From a checkpoint of a small mixture-of-experts model trained on Wikipedia: width 128, 6 picks a token.
Below are experts of layer 2 (counted from 0) of a mixture-of-experts language model. Rows are named router (the router's row for the expert), up (a neuron's input weights, with its number), down (a neuron's output weights, with its number) and show model dimensions 0-127. Each number is 128 + 24 x the weight over its row's rms, rounded and kept within 0 to 255.
Before each expert's rows: a language model's description of what the expert responds to; "comes after" lists some tokens at least twice as common just before its tokens as in all text. This comes from a sample of Wikipedia text that the model never trained on. Tokens count by the router's weight.

# expert 45
What it handles: J names and headings. Capital J and similar initials starting names (John, Jim, Jackson), plus section heading markers ==, === and paragraph breaks.
comes after: " J", ".\n\n", " M", " \"", " K", "\n\n"
router [133 149 149 152  97 123  69 185  82 133 113 118 123 123 123  91 128 150 140  96 162 155 122 134 132 105 114 151 155 114 132 126 133 123 118  95 143 160 137 130 153 130 125 137 120 119 133 103  96  99 112 155 107 144 126 140 130  82 138 136 155  60 128 115 112 105 120 121 115  93 122 128 147 141 104 157 125 147 140 134 126 144 126 173  77 160  62 131 130 149 134 156 125 139 152 101 191 118 141  81 117 135  74 128 111  90 100 171 146 120 110 127 150 113 163 128 111 134 144 119 169 122 143  99 129 136 112 160]
up0 [125  99 127  93 126 111 146 145 152 121 146 137 130 149 106  96 109 119 116  77  98 130  97 162  76 135 164 118 146 129 121 145 128 117 108 115 163 142 123 164 152 137 133 102 156 162 149 128  68 131  96 138 155  97 129 148 114  73 142 115 156 104 128 120 112 100 171 143 141 121 128 151 152 141 126 145 111  90 133 115 141 158 138 162 117 146 106 113 130 129  98 133  94 152 168 133 181 147 162 102 121 114  80 111 154 146 131 136  80 126 118 174 163 159 120 130 169 147 110  90 129 122 153  94  97 137 114 100]
down0 [122 119 130 119  86 108 130 131 146 174 114 135 135 108 147  95 105 123 137 133 141 162 134 129 137 106 117  96 155 119 158 126  82 107 192 140 107 124 158 173 145 104  70 123  99 133 157 124 146 148 185 128 177 111 141 154 129 121 111  92 114 156 102 123  87 151 123 127 140 116 145 149 134 117 104 160 181 117  95  92 138 143 104 101 137 111 137 110 107 123 162 118 116 124 148 161 113 155 107 124 147 135 165 116 133 139 115 103  97 104 146 142  89 169 125  84 113 104  73 150 144 129 151  99 150 125 145 131]
up1 [131 112 121 101 102 111 109 113  97 107 113 115 140  74 110  69 113 137  74 131 103 148  99 103 128 138 161 133 114 139 149 120 192  94 149 124 118 126 122 123 149  95 131 112 124 140 155 177  92 110 139 204 158 121 125 118 154 152 138 138 121 166 145 125  95 143 139 117 145 131 101 122 133 125 100 118 159 162 107 131 111 117 125 113 132 177  84 170 126 146 157 135 152 120  81 109 128 115 130 123 145 116 109 144 125 111 105 117 155  84 104 157 106 133 113 133 130 176  98  87 158 130 116 143 127 151 120 161]
down1 [137 112 139 116 153 126 174  97 140  97 111 111 113 140 129 133 147 115 124 137 125  96 108 123 135 132 117 132 126  99 117 143  93  98 104 130 135 106 106 125  81 135 124 142 119 139  94 111 104 132  87 108 102 125 185 138 141 157 106 131 168 136 177 134 143  78 118 166 125 136 158 154 131 117 130 117 159  98 180  96 156 150 134 156 125 119 127 107 148 107  90 150 148 103 179 141 138 145 148  93 166 114 163  90 148 182 139 160  85 122 167 132 168 114 138 116 157 107 156 146 154 118 139 118 106 164  96 146]
up2 [136 106 125 120 165 153  66 126 108 150 123 162 114 157 151 112 147 128 107 107  64 104 122 137  96 138 165 156  95 113 129 175 160 159 110 118 144 171 149  98 125 108 193 111 113 130 115 122 167 128 151 144 133 123 106 153  84 127 143 127 130  98 131 121  95 145 127 164 163 117 119  96 146 105 138 154  90  83 131 135 148 152 106 133 136 111 153 103  97 150 100 122  89 153 145 129 137 145 128 167 149 101 143 132 135 123 123 147 100 121 118 145  94 115 153 117  90 108 145 127 102 118 128 104 112 154 179 108]
down2 [113 190 136 148 105 103 112  93 112 108 111 110 136 138  90 168  92 155 128 126 136 129 136 113 178 146 108 115 126 103 125 129 106 133 139  95 142 126  92 113 110 131  99 107 120 152 100 114 163 133 149 138 150 173 116 164 155  92 149  97 165 148  94 129 147 112 111 132 150 146 145 161 171  99 130 115 124 137 126 124  98 113 156 145 158  77 136 172 165  73 143 103  91 128 127 130 180 152 114 142 141 157 123 116 162 168 118 126 112 126 144 160 134 123 160 115 129 120 148 110 103 122  89 115 176 147 137 113]
up3 [125  95 102  75  94 136 119 122  97 188 130 123 116 144 124 149 109 101 147 111 159 161 150  93 138 133 135 128 152 143 149 134 137  83 131  76 110 152 144 110 135 109 156 134 101 177  89 113 130 133  83 126  95 140 128  85 125 126 155 115 101  64 126 176 143 145 123 126 150 117 109 123 170 107 127 109 139 154 176 127 108 166 113 141  79 136 134 167 158 154 139 153 142 121 145 127 176 106 151 109 140 124 118 164 134 113 118 105 127 143 128 147 158 144 127 141 161 162 141 111 154 114 149 101 131 154 130 139]
down3 [117 131  94 117 159 103 178 130 149 126 141  89 159 102 178 160 130 160 128 177  78 154 108 142 101 160 125 130 171 125 134 106 151 140 110 108  86 165 118 102 121 160 135 102 107 176 140 101 119 126 119 171 129 135  91 105 123 117 114 131 129 165 101 122 115 110 108 167 125 122 118 128  98 163 144 161  73 196 136 133 131 101 156 101  94 139 105 103 121 134 116 100 127 151 148 130 112  90 122 123 115 136 133 151 131 126 153 129 146 125 168  93 143 101 140 122 114 104 135 109 122 145 138 136  90 125 147  95]
up4 [125  92 188 157 153  94 117 124 127 151 108  84 122 122 139 104 120 157 153  97 144 132 107 147 138 124 124 191 164 124 151 131 122 183 132  96 111 135 159 104 122 124 133 137 168 116 154 142  87 144  75 109 122 138 109 107 127 135 127 162 146 101 131 153 174 111 144 114 115 126 144 155 132 117 141 119 154 163 115  85 164 130 133 141 151 108 157 114 118  95 157 150 116 165  99 116 112 122 181 103  88 127  89 148 104 161 137 164 120 130 122 136 137 121 104 146 170 140 144 151 165 112 150 113 113  99 103 112]
down4 [105  75 121 150 144 141 107 170 140 116 144  91 129 116 140 126 106 132 107 152  93  87 104 131 158 105 142 131  95  91 129 125  99 159 153 142 187 120 131 108  90 152 141 130 137  62 153 159 155 110 135 101 120 165 132 121 108 136 111 162 109 150 107 108 103 114 112 104 162  89 149 130 157 107 123 141 170 122 139 128  97 154 186 155 140 136 152 146 121 133 110  97 133 117 143  87 143  91 117  94 121 143 106 128 144 125 105 140  62  96 127 125 143 129 103 145 101 144 112 128 140 162 113 130 133 140  90 104]
up5 [120 156 192  90 129 106  83 110 150 119 165 148 134 140 115 113  90 122 135 126 100 112 120 125 114 108 138 143 176 109 121 151 141  99 186 132 135  92 122 140  92 102  78 133 121 120 113 120 114 125 118 103 107 117 148 108 126  91 127  98 147 109 146 108 142  97 146 115 125 153  98 147 123 140 139  49 122 156 136 130 111 114 169 128 145  88 113 104  90 152 124 150 128 144 135 114 145 118  93 126 130  99  97  89 145 149 124 121 118 177 151 135 149 105 136 115 107 178 130 119 165 157 176 144 114 144 143 155]
down5 [117 122 100 132 113 153 114 124 100 125 159 103 145 166 131 120 136 104 140 131 107 183 130 130 103 151 136 159 136 114 160 123  99 128 128 161 143 166 124 148 160 129 103 132 105 140 170 120 136 139 141 100 167 106 131 157 142 125 132 176 144 123 127 100 147 141  79 127 140  92 126 126  89 137 148 124 127 177  69  93 114 139 131 106 102 159 175  90 125 166 107 120  72  93 174 125 114 123 137 168 102 103 125 112 168 144 140  91 127 109  88 153 116 112 123 127 112 138 109 100 126  81 149 103 110 152 138 144]
up6 [135 136 121 161 109 125  89 133 123 121 158 162 134 128 130 141 126 143 118  73 132 140 133 109 100 103 143 137 145 170 131 164 187 113  61 179 117 133 115 111 147 161 147 113 124 110 122 109  99 120 145 150 126 117 100 110 141 113 128 164 161 129 149 103 141 138 140 142 134 140 150 125 141 157 117 115 116 132 146  97 142 149  99 105 110 130 149  76 173 163 127 180 116  84 168 134 115 100 137 123 175 131  97 115 166 119 181 116 119 115 134 148 132 135 137 143 167 151 107 136  99 162 110  85 107 124  97  95]
down6 [136  68 146 105 133 106 145  88 130 130 132 115  65 109 134 132 112 127 115 132 132 170 117 113 109 147 141 111 126 149 142 156 109 104 112 118 133 146 146 133 144 154 152 111 169 131 137  74 121 145  96 148 105  93 107 116 125  97 148 118 113  94 175 115 132 151 115 117 114 171 100 120 134 114  91 142 100 175 120 129 130 137 107 162 169 165 140  84 130 109 134  98 117 123 111 142 102 158 146 118 116 141 112 135 119 137 144 109 153 137 130 121 122 157  87 116  78 128 125 163 106  43 128  82  97 149 138 126]
up7 [110 109 128 105 131 113 134 126 122 136 126 126 132 123 142 121 127 124 109  81 173 155 111 102  84 115 118 147 129  88 120  91 161 110 139 126  85 160 106 146 164 155 114 127  83 147 169 124 114 100  98 161  97 130 122 168 118 147  97 132 170 158 132 123 118 112 142  82 111 107 118 153 140 103 131 147 132 129 170 161 105 151 122 128 137 163 107 116 122 179 136 105  98 143 161 167 158 124 142 105 123 174 100 100 106 128 112 189 131 153 152 120 133 150  99 134 155 107  87  80 141 124 124 114 111  95 158 113]
down7 [131  99 111  97 155 132 136 136 160 123 134 132 125  85 119 162 103 115  80 113 112 137 123  93 130 165 106 145 130 170 105 122 135 101 139 116 124  94 148  83 144 157 107 100 115 148 116 143 141 153 176 118 145  80 131 163 141 136 110  82 144  80 137 140 105 153 144 158 154 168 164 127 165 159 137  96 148  80 126 175 140 174 135 127 140  88 166 175 134  99 160 107 107 132 125 121 161 113 109 145 118 101 136 132 114 141 130 124 116 101 120 106  75 137  98 108 137 131 114 118 113 112 101 130 105 150 106 117]

# expert 56
What it handles: Sentence punctuation. Periods, commas, quotation marks and pronouns like it, which, that at clause or sentence ends, including dots in URLs and decimals.
comes after: ".", ",", "1", "s", "0", "2"
router [147  99 144 111 114 124 101 116 101 115 131 120 100  96  88 133 128 103 135  82 169 112 144 147 129 127  98 137 158 104 145 110 126 106 112 104 115 136 131 137 153 153 131 127 155 142 126 112 129 122 146 145 129 168 117 158 123 171 143 159 117 110 124  98 124 171 119 137 119 137  79 114 116 156 105 140 170 115 135 100 116 134 128 115 142 119 143 101 138 129 146 149 115 168  83 122 103 135 156 131 122 134  95 141  78 122 119 168 160 217  95 148 165 129 149  98 182 131 135 161  96 140 143 134 116 195 133 154]
up1 [126  98 132 130 131  95 129 123 132 125 130 134 154 108  98 137 131 104  97 122 117 121 132  83 108 130  79 151 124  79 100 128 150 145  81  92 115 111 117  80 111  99  95 138 103 140 111 136 114 119 120 125 150 156 118 142 135 136 196  96 154 166 122 152 120 103 147 130 125 107  76 115 179 134 154 126 112 108 174  83 105 109 122 133  65 116 124 102 106 123 108 113 117 101 157 126 111  98 126 163 139 111 112 129 130 116 115 182 142 128 164 147 159 118 148  97  93 103  70 116 114 136 120 127 120 127 122 154]
down1 [138 133 121 120 126 123  94 127 125 122 128  94 143 189 152 155 159 146 122 145 162 124 139  78 154 142 109 110  94 131 132 166 133  96 178 144 143 123 108  98  90 117 136  79 148 128 159 127 127 118 143 161 130 148  89  54 118 105 114 158 133 131 154 147 128  77 131 123 103 122 148 125 116 128 100 132 116 136 110 129 147 137 119 166 153 147  98 164 110 105 126  97  88  79 131 153 149 112 130 106 119 157 138 156 177 106 145 107 140 133 110 107 141 144 141 162  99  85 119 128 133  72 140 140 139  95 146 117]
up2 [ 99 116 130 120 139  98 131 180 123 142 117  97 108 163 175 146 103 176 157 100  97  82 188 124 108  68  94  95  95 108 145 123 107 102 113 121 153 137 128 128 135 117 115 118 112 110 138 127 111 149 115 106 120 121 132 167 169 119 149  92 113 163 110 147 124 186 107 158 157 140 105  99 173 152 149  88 144 128 154 109 118 160 131 140 158 128  98 138 152 115 138 148  82 145 148 157  98 131 163 140 135 146 145 122 139 124 137 140 126 144 121 175 164 117 125 109 162 108 126  99 128 115 127 120 122 162 135 123]
down2 [142 120 156 170 126 115  94 123 114  99 165 151 109 128 113  91 133 122 149 119 104 116 167 158  89 101 121 121 103 153 127  97 165 112 122 129 155 150 174 114  86  89 148 104 112 146 148 158 152  99 125  81 111 113 179 148 151 141 121 113 111  96 110 118 145 163 121 104 116 133 171 156  99 102 152 164  76 133 128 131 140 121 155 103 142 131 157 146 160 125 127 121 129  87 118 170 116 129  94 130 107  87 122 121 124 113 120 122  92  82 125 108 132 144 163 147 174 110 146 170 117 131 154 115 129 155 151 124]
up3 [130 161 138 135 109 164  95 140  92 143 193 158 113  74 103  69 117 167 133 127 124 108 155 136 125 148 151 145 116 136 149 108 147 164 143 131 146 146 122 106 156 141 129 120 147 165 136 123  93 112  88 178 152 113 116 142 141 124 126 105 144 163 137  95  79 166 121 136 125 143 113 126 124 145  99  87 103 147 160 105 126 168  98 123 152  88 121 121  97 112 162 108  98 113  91 135 135 141 101 135 120 106 134 132 101 115 132 159 129 154 111 122 139 141 130 103 109 136 123 142  84 187  77 119 130 144 117 129]
down3 [127 105 140 123 107 103 103  94 102 101 107  90 143 134 143 127 124 134 102 123 144 163 122  84 100 110  94 116 165 128 141 143 146 131 156  98 107 129 137 157 121 114  96 111 109  92 108  93 124 175 154 119 134 135 159  98  99 124 154 142 135 121 113 122  99  97 129 118  99 145 106 120  90  88 105 168 143 148 148 146  87 135  73 149 109 160 128 199 127 142  83 115 118 139 138 160 120 109 160 154 127 141 129 147 147  98 139 135 153 112 116 100 106 108 134 197 133 106 102 135 124 104 140 151 106  87  99 129]
up4 [128 114 184 130 148 128 165 159  92 111 127 107 131 151 139 135 119 124 124 131 134 158 138 121 114 157 111 123 114 130 137 149  77  89 146 177 150 170 129  94 117 152 106 128 165 171 137 140 149 130 108 126 129 110 139 107 155 144 115 108 163 134  92 134 146 123 152 173 167 138  84 120 128 106 150  91 131 133  87 179 126 122 100 108  97 160 139  95 110 139 161 128 100 151  58 111 131 120 137 126 117 131 101 118 130  92 141 156 137 127 113 137 144 108  93  98 143 175 128 173 112 155 102 129  91 160 128 114]
down4 [130  99 148 120 142 123 170 128 124 136 126 144 128 152 127 104 149 105 164 135 119 133  43 151 109 138 118 127 101 181  83 142 168 119 108 103 126 117 127 114 114 148  93 117 132  99 134 119 123 153 109 145 109 148 133 116 128 132 168 145 117 137 169 124 166 155 134 116  98  76 160 145 123  75 157 123 145 148 119 135 122  89 170 126 134 138 147  99 150 164 137  89 143 124 156 116 158 127 120 112 128  89 139 106 150 143  94 104 122 132 138 112 144 163 121  74 151 154 150 159 133  66 134 171 113 119 122 126]
up5 [113 124 156 111  99 108 124 124 114 105 116 143 125 154 130 155 129 104 153 122 136 127 108 153 140 215 159 139 124 125 134 106 121 139 163 128 141 137 140 124 152 134 118 131 131 143 139 114 124 115  96 137 111 120 117 117 124  96 122 174 139 148 133 114  97 108 113 104 132 137 153 129 174 113 150 118 111 106 170 127 178 186 122 159 133  76 128 156 135 110 106 146  90 145 125 162 156 160 100 153 160 122 118 141 106 117 203 114 138 138 114 122 114 167 122 155 112 130 147 130 111 112 111 126  47 133  69 123]
down5 [ 97  69 108 135 109  88 161  92 133 101 122  98 127 142 151 147 135 155 130 169 111 104 118  94  96 164 148 133 100  97 148 101 115 145 124 137 146  97 137 129 125 149 166 139 107 133 129 127 133 126 114 114 117 117  84 133 141  99 117 129 121 122 109 127 106 120 137  99 120 154 119 136 132 141 133 113 141  91 149  96 108 125 128 196  79 135 125  88 114 140 134 111 142 167 134  66 125 107  85  74  84 157 128 123 130 129 119 141  98 130 161 127 145 148 139 140 109 110 106  85 154 187 163 114 154 105 107 107]
up6 [153 122 111  54 145 123 116  99 129  88 154 137  97 130 117 132 118 138 167 149 122 116 116 103 112 105 126 123 182 108 130  92 119 104 150  85 109 125 122 142 135 135 104 125 115  73 151 125 157 154 141  76 161 128 135 134 138 105 118 141 126 163 139 117 132 127 131 150  90 142 120 125 123 145 129  99 159 154 153 126 120 119 154 119 118 127 112 111 121 171 104 171  99 152 139 118 128 139 188 100 155 130 114 142 129 189 139 192  95 112 155 145 119 122 156 114 122 134  85 106 116 172 123 151 135 108 100 167]
down6 [ 68 151  80 146 113 142 125 116 195 103 123 157 127  74 154 103 127 112 142 142 122 124 114 118 112 129 151 125  98 123 140 124 101 105 120 108  93 109 165 141 136 146 122 143 125 110 125 152 114 132 128 115 126 129 135 128  98 143 170  68 112 107 147 136 116 130 132 177 120 181 123 143  82 143 145 110 178 133 131 102 113 143 145 125 106 135 137 108  95 110 135 114 161 153 120 137  91 121 127 138 156 112 169 185 128 186 102 148  97 143  85  83 133 120 145 130  84 130 138 115 161 130 141 108 143 138 136 122]
up7 [107 175 130 188  77 151  89 108 131 142 136 100 110 136  96 156  95 149 102 113 132 100  95 126 127 117  79 134 125 106 133 141 149 115 133 156 115  90 115  99 118 110 155 148 141 137 124 102 118 153 119  85  63 133 158 110 126 176 176 104 115 148 123 118 117 129 134 103  82 118 138 131 127  92 101 144 150 131 115 155  95 134 137 118 115 119  96 115 133 155 121 158 133 135  64  78 134 133 155 145 114 126 144 106 166 117 110 114 157 128 125 157 140 137 130  81 122 134 146 134 134 104  94  99 109 143  94 146]
down7 [ 80 124  92 127  85 117  84 127 164 131 150 132  87 133  87 119 115 115 166 147 150 147 154 113 140  96 104 137 157 140  89 127  99 118 112 116 136 106 133 151 123 124 154 112 134 105 150 128 114 138 136 147 106 139 101 133  98  66 133  82 147 104 101 132 130 117 116 103 178  99  64 129  89 140 161 169 114 116 117 113 134 149 113 186 101 131 137 146 132 124 112 108 104 108 166 181 138 111 115 120 148 115 167  95 109 110 120 114 111 142 136 122 114 108 156 140 134 101 101 132 129 131 146 147 180 125 165 128]
up8 [126 146 126  91 141 119 141  98  81 121 128 121 109 136 167  94 102 180 102 138 193 110 129 100  93 137 118 146 151 144 150 124 115 144 111 148 101 135 110 121 167 111 141 158 158 125 132 149 130 173 145 172 128 153 135 123  93 122 133 157 157 117 138 123 124 168 141 145 101 106 142 120 106 131 132 131 124  95 146 152 101 135 119 103 100 114 172 113 152  92  90 116 138 173 113  72 134  95 123  65 129 148 160 126 146  97 124 118 135 123 149 109 103 128 149 132 140 130  72  93 104 127 114  82 100 116 116 126]
down8 [116  94 117 104 151 139 133 139 164 138 119 117 110 159  79  90 124 151 166 136 135 116 113 155 103 108 174  83  92 145 124 125 117 128 114 137 115 117 137 176 121 105 103 120 108 132 127  65 146  70 152 114 125 107 127 156 128 144 105  92 145 113 148 159 107 114 146 146  72 116 110  85 136  85 141  94  84  97 157 130 131 123 121  69 163 128 114  92 101  93 145 124 112 166 131 113 143 116 138 151 123  91 161 138 127 119 163 122 116 112 131 126  95 113  92 137  97 124 143 130 143 106 128 129 159 113 108 140]

# expert 26
What it handles: Table and list breaks. Line breaks, table bars and list dashes starting rows or items, plus such/also/ost in prose, as in such as, hosted.
comes after: " |\n", "\n", "|", ")\n", " includ", "|\n"
router [143 149 158 133 106 120 143 130 124 125 140 122 137 148 128  66 135 148  98 150 110 106 129 180 129  88 137 170 137  82 134  82 117 148  90  95 130  98 112  49 146  87 134 127 145 135 113 158 140 104 100 108 109  87 117 157 149 172 141 120 162 146 131 139 101  84 167  92 112 137 118 127 147 107 144 114 146 109 115 104 134 105 115 135 156 130 146  92 101 115 159 132 165 111 144 145 145 131 128 133 148 129 113 101 132 136 140 152 100 124 140 164 135 121 132 144 129 107 151 186  83 137 120 164 134 131 138 168]
up1 [100 102 156 128 117 168 140 139 131 163  94 171  99 110 100 126 116 133 146  67  91 143 106 142 130 123 129 143  80 124 135 134 168 121 153 141 125 169 129 132 144 128 106 145  77 110 109 130 155 150 102 130 111 122 108 110 116  87 121 151 157 121 161 124 116 159  91 144 171 129 142 120 119  86 154  89  89 104  95  99 168 170 175 121 142  64 123 112 119 111 146 106 126 129 123 140 141 154 127 129 132 120 109 124 105 154 102 133 128 137  95 141 108  98 155 116  82 123 125 124 127 102  82 147 133 164 129 153]
down1 [123 127 101 109 102 103  83 122 142 132 148 165 129 135 130 127 133 126  82 107 112 166 148 104 117 131 138 126 156 111 145 169 121 142 135 169 168 141 104 134 104  96 122  91 133 105 116 151 187 148 123 171 137 134 126 135  85 110 157 134 137 128 142 107 113 123 132 122 159 134  90 131 140 122 142 113 162 165 139 155 106 146  94 133  92 180  84  98 129 176 125 104 119 166  82 119 126  86  85 153 112 119 116 112 102 106 109 130 130 128 149  99  82  74 125 143 111 148 138 132 146 106 167 108 156 128 154 141]
up2 [100 169 151 117 120 142 124 122 134 137 106 149 129 119 137 128 108 130 124 100 133 123 148 111 123 152 170 139 105 118 158 121  93 127  90 111  88 141 125  84 129  98 121 141 120 107 127 114 142  96 153  58 169 120  99 138 128 143  95  79 133  68 117 148 189  94  97 123 152 101 162 116 139 145 125 140 130 123  67 135 114 142 122 124 138 109 149 136 129 119 109 121 130 155 155 130 153 133 155 147 160 154 145 114 108 126 123 136 169 125 142 150  88 117 105 122 143 153  99 140  75 120 138 131 145 186 154 184]
down2 [ 94  97 134 145 125 116  96 107 135 114 136 107  99 157 131 181 148 152 114 170 138 106 152 122 136 162  94 116 176 125 120 108 132 182 143 131 122 167  90 157 114 136 109 153 123 155 112 139 101 109 106 143 130  90 128 141 130 125 117 155 145 124 114 109 134 144 124 128 159 137 139 139 125 138 136  86  90 113 125 143 102 151 139 167 184 157 121 136 135 160 171 135  61  88 132 114 103 171 125 139 137 117 140 154 130 128  99 126 126 100 150  51 116 161 152 144 125 116 136 174 138  91 154 116 150 123 138 119]
up3 [150 143 123 142 112  99 153 144 128 146  95 136  93 146 176 137  88 120 123 128 162 144 115 148 126 119 136  93 137 135  99 130 119 118 118 156  98 112 140 138 161 157 147 147 121 136 142 129 126  72 164 105  99 137 140 139 157 130 136 169 140 115 106 159 137  93 164  81 121 139  92 149 105 127 103 159 123 123 125 127 141 118 176 134 126 157 117 133 107 111  96 122 146 172  95 119 117  91 130 197 129  92  81 161  85 154 134 174 151 144 136 111 122  82 135  99 146  93 103 139 119 136 143 165 105 164 125 114]
down3 [120 120  77 137 180 115 112 112 158 134 135 144  87 117 143 124 115 110  99 142 132  76 147 101 119 120 111 138 135 108 100 139 139 153 148 127 108 146 130 109  98 114 137 135  99  76 165 179 146 171 150 102 127 122 102 169 177 153 136  97 153 103 162 138 164 118 108 173 101 126 124 156 163  96 102 170 142 130 155 112 155 137 133 139 146 176 118 116  70 118 126 106 116  94 169 126 120  94 126 140 140  85 129 122 106 153 113 140 125 164 148 124 102 147 136 140 134 111 110 110 130  98 105 107 124 149 121 152]
up4 [144 102 146 114  78 105 114 134 140 114 103 141 115 134 124  96 143 142 139 114 147 122 118 133 122  84 114 144 121 140 139 132 101  82  93 120 145  99 129 104 121 120 106 166 110 141 119 105 168 123 134 204 105 160 119  92 180  82 117 120 124 139  93 115 107 117 122 141 127 157 143 160 134  98 152 139 174  80  98  89 130  63 144  75 123 138 139 108 115 167 125 100  89 109 128 108 143 139 146 143 165 108 135  91 129 147 169 149 150  98 118 154 124 121 101 114 152 120 153 134 122 146 144 132 103 119 115 112]
down4 [160 100 118 119 138 147 118  97 153 105 160 189 123  94  90 147 167 108  81 125 131 157 100 131 156 160  98 131 110 134 148  97 127 133 135  88 155 119 147 125 143 118 144 120 141 137 107 166 165 131 112 141 123 133 150 138  84 120 104 157 101 148 127 134 124 107 102 141 154  95 102 143 106 136 132 124 163 112 137 117 152 115 134 140 100 151 161 143 104 139 106 100 165 180 157 180 122 161 122  89 157 110 122  93 157 162 176 129 134 125 146 181 119 124 156 150 118 132 121 136 126 126 121 177 115 138 171 139]
up5 [162 138 134  99 113 167 141 138 152  85  58 121 119 124 152  84 123 104 140 167 157 136 129 130 124 104  87 127 121 142 132 144  99 137 172 139 104 113 129 129 127 129 146 146 144 132 110 129 139  99 113 133 168  99  96 108 176 141 127 107 101 157 116 121 141 112 149  94  90 101 162 157 150 128 167 125 158 139  78  95 129 126  91 128 128 127 142 135 150 138 147 116 121 148 175 128 154 124 152 114  99 164 117 126 108 162 136 120 146 140 128 111 108 131 141 160 115 184 156 138 132  86 144 169 120 173  91  89]
down5 [ 94 152  92 106 143 158 126 187 144 137 154 104 109 105 128 167 181 103 106 124 152 133 124 136 125 156 142 158 113 128 132 137 129 135 111 105 139 151 121 139 132 109  91 107 142 116 160 105  97 108 117 143 112 137 186 122 113 136 113  80  72 102 120  81 117 110 137 115 128 123 117 150 114 109 106 128 113 111  71 167 133 115 114 158 121 150 104 125 128 113 136 163 135 117 148 125  92 122 100 120 126 123 138 113 134 106 211 108 123 119 119 131 164 155 103 145 156 157 131 144  63 161 125 160 136 114 124 149]
up6 [134 123 133 146 160 159 147  68  81 127 166 139 110 131 131 100  98  95 121 133  93 144 166 143 122 106 100  87 147 119 116 118 106 159  92 165 148 105 127 123 140 144  90 102 136 153  69  98 106 161 130 116 114 172  77 131 137 118 113 100 102 143 135  91 116 137 114 116 123  96 113 134  98 101 124 115 109 151 107 145 124  92  75 159  94 147 137 135 135 126 144 151 114 126 129 134 134  95 149 115 126 113 147  86 114 118 112  95 138 157  91  85  98 141 171 131 141 146  97 147 147 107 112 113 121 168 115 130]
down6 [106 128 115 107 100 125 141 106 135 167  52 109 109 120 152 156 138 148 151 124 142 142  97 109 135 124 151 175 136 125 137 133 151 165 135  93 116  89 169 151 121 111 146 172  96 130 172 160 101 113 150  88 138 138 109 101 138 121 123 116 118 104  90 132 131 113 165 123 133 124 151 139 120 177 114 115 131 135 146 147 137 107 136 138 140  95 110  81 142 134 141 173 118 136 134 130  82 143 110 156 137 165 112 175 143 153  91 140 152 104 156 179 124 128 137 145 101 138 152 110  77 147 153 139 100 140  94 106]
up7 [137 150 193 112 129 106 120 166 149 118 126 129 117 105  99 107 123  80 141 124 146  81 152 100 147  84 108 161 136 132 129 125 150 162 123  83  76 143 136 123 168 127 118  74 125 105  77 125 163 107 129 142 134 143 131 109 144 156 113 130 137 131  98 114 111 135 101 117 128 140 151 127 152 100 175 118 109 150 137 114 136 110 134  88 129 132 124 153 117 114 103 156 150 185 159 172 164 119 151 141 135 126 125 119 113 118 112 164  72 133 137 112 120  91 102 105 110 136  96 155 106 138 147 137 130 176 151 102]
down7 [143 115 155 119 192 140 157 103 145 122 136 117 118 116 136 132 106 138 111  91 128 123 138 158  96 174 129 151 119 101 119 130 113 120 126 148 176 148 149 150 112 151 141 141 135  95 169 122 141 130 136 151 127 120 142 165 148 170 177 151 140 141 128 123  70 116 167 130 143 152 131 144 146 148 118 107 137  88 127 138 141 116 158 157 168 141 147 117 137 106 147 112 110 102  90 114 143 119  74 156 173 122 124 187 133 127 169 106 117 133  96 119 116 180 142 100 101 127 144 144 179 123 188 138 131 127 116 122]
up8 [141 127 123 104 143 113 154 124 138 148 155 104 172 130  85  96 154  69  88  82 114 116 166 171  79 108 128 146 124  97 113 146 133 103 137  86 152 132 108 119 180 177 159 112 145 127 130  85 108 110 112 150 136 128 130 132 142 137 142  74 131 131 143  98  97 132 112 114 125 140 140 144 132 113 129  83 174 126 136 155 122 104 116 134 151 136 114 147 133 158 117 153 148 135 144 114 123 127 133 125 147 133  94 124 136 162 124 116  69 108 110 120 111 161 135 139 119 142 124 140 169 121  57 174 109 139 112 141]
down8 [ 96 122 134 135 148 114 170 142 156 110 123 140  83 117 116 143 161 168 107 119 129  73 128 147 163 118 138 139 118 148 105  95 168 154 147 109  90 105 156 202 130 108 149 153 133 135 111 178 129 121 138  95 124 128 100  77 114 140 126 105  98 113 122 121 119 141 137  97 155 149 126 129 122 105 104 161 102 145 132 143 105  91 186 168 142 161 155 151 161 150 161 111 126 107 130 139 171 126 141 132 112 158 135 116 118 178 139 128 100 144 131 126 156 182 132 108 134 118 135 110  82 134 118 132 121 124 135 150]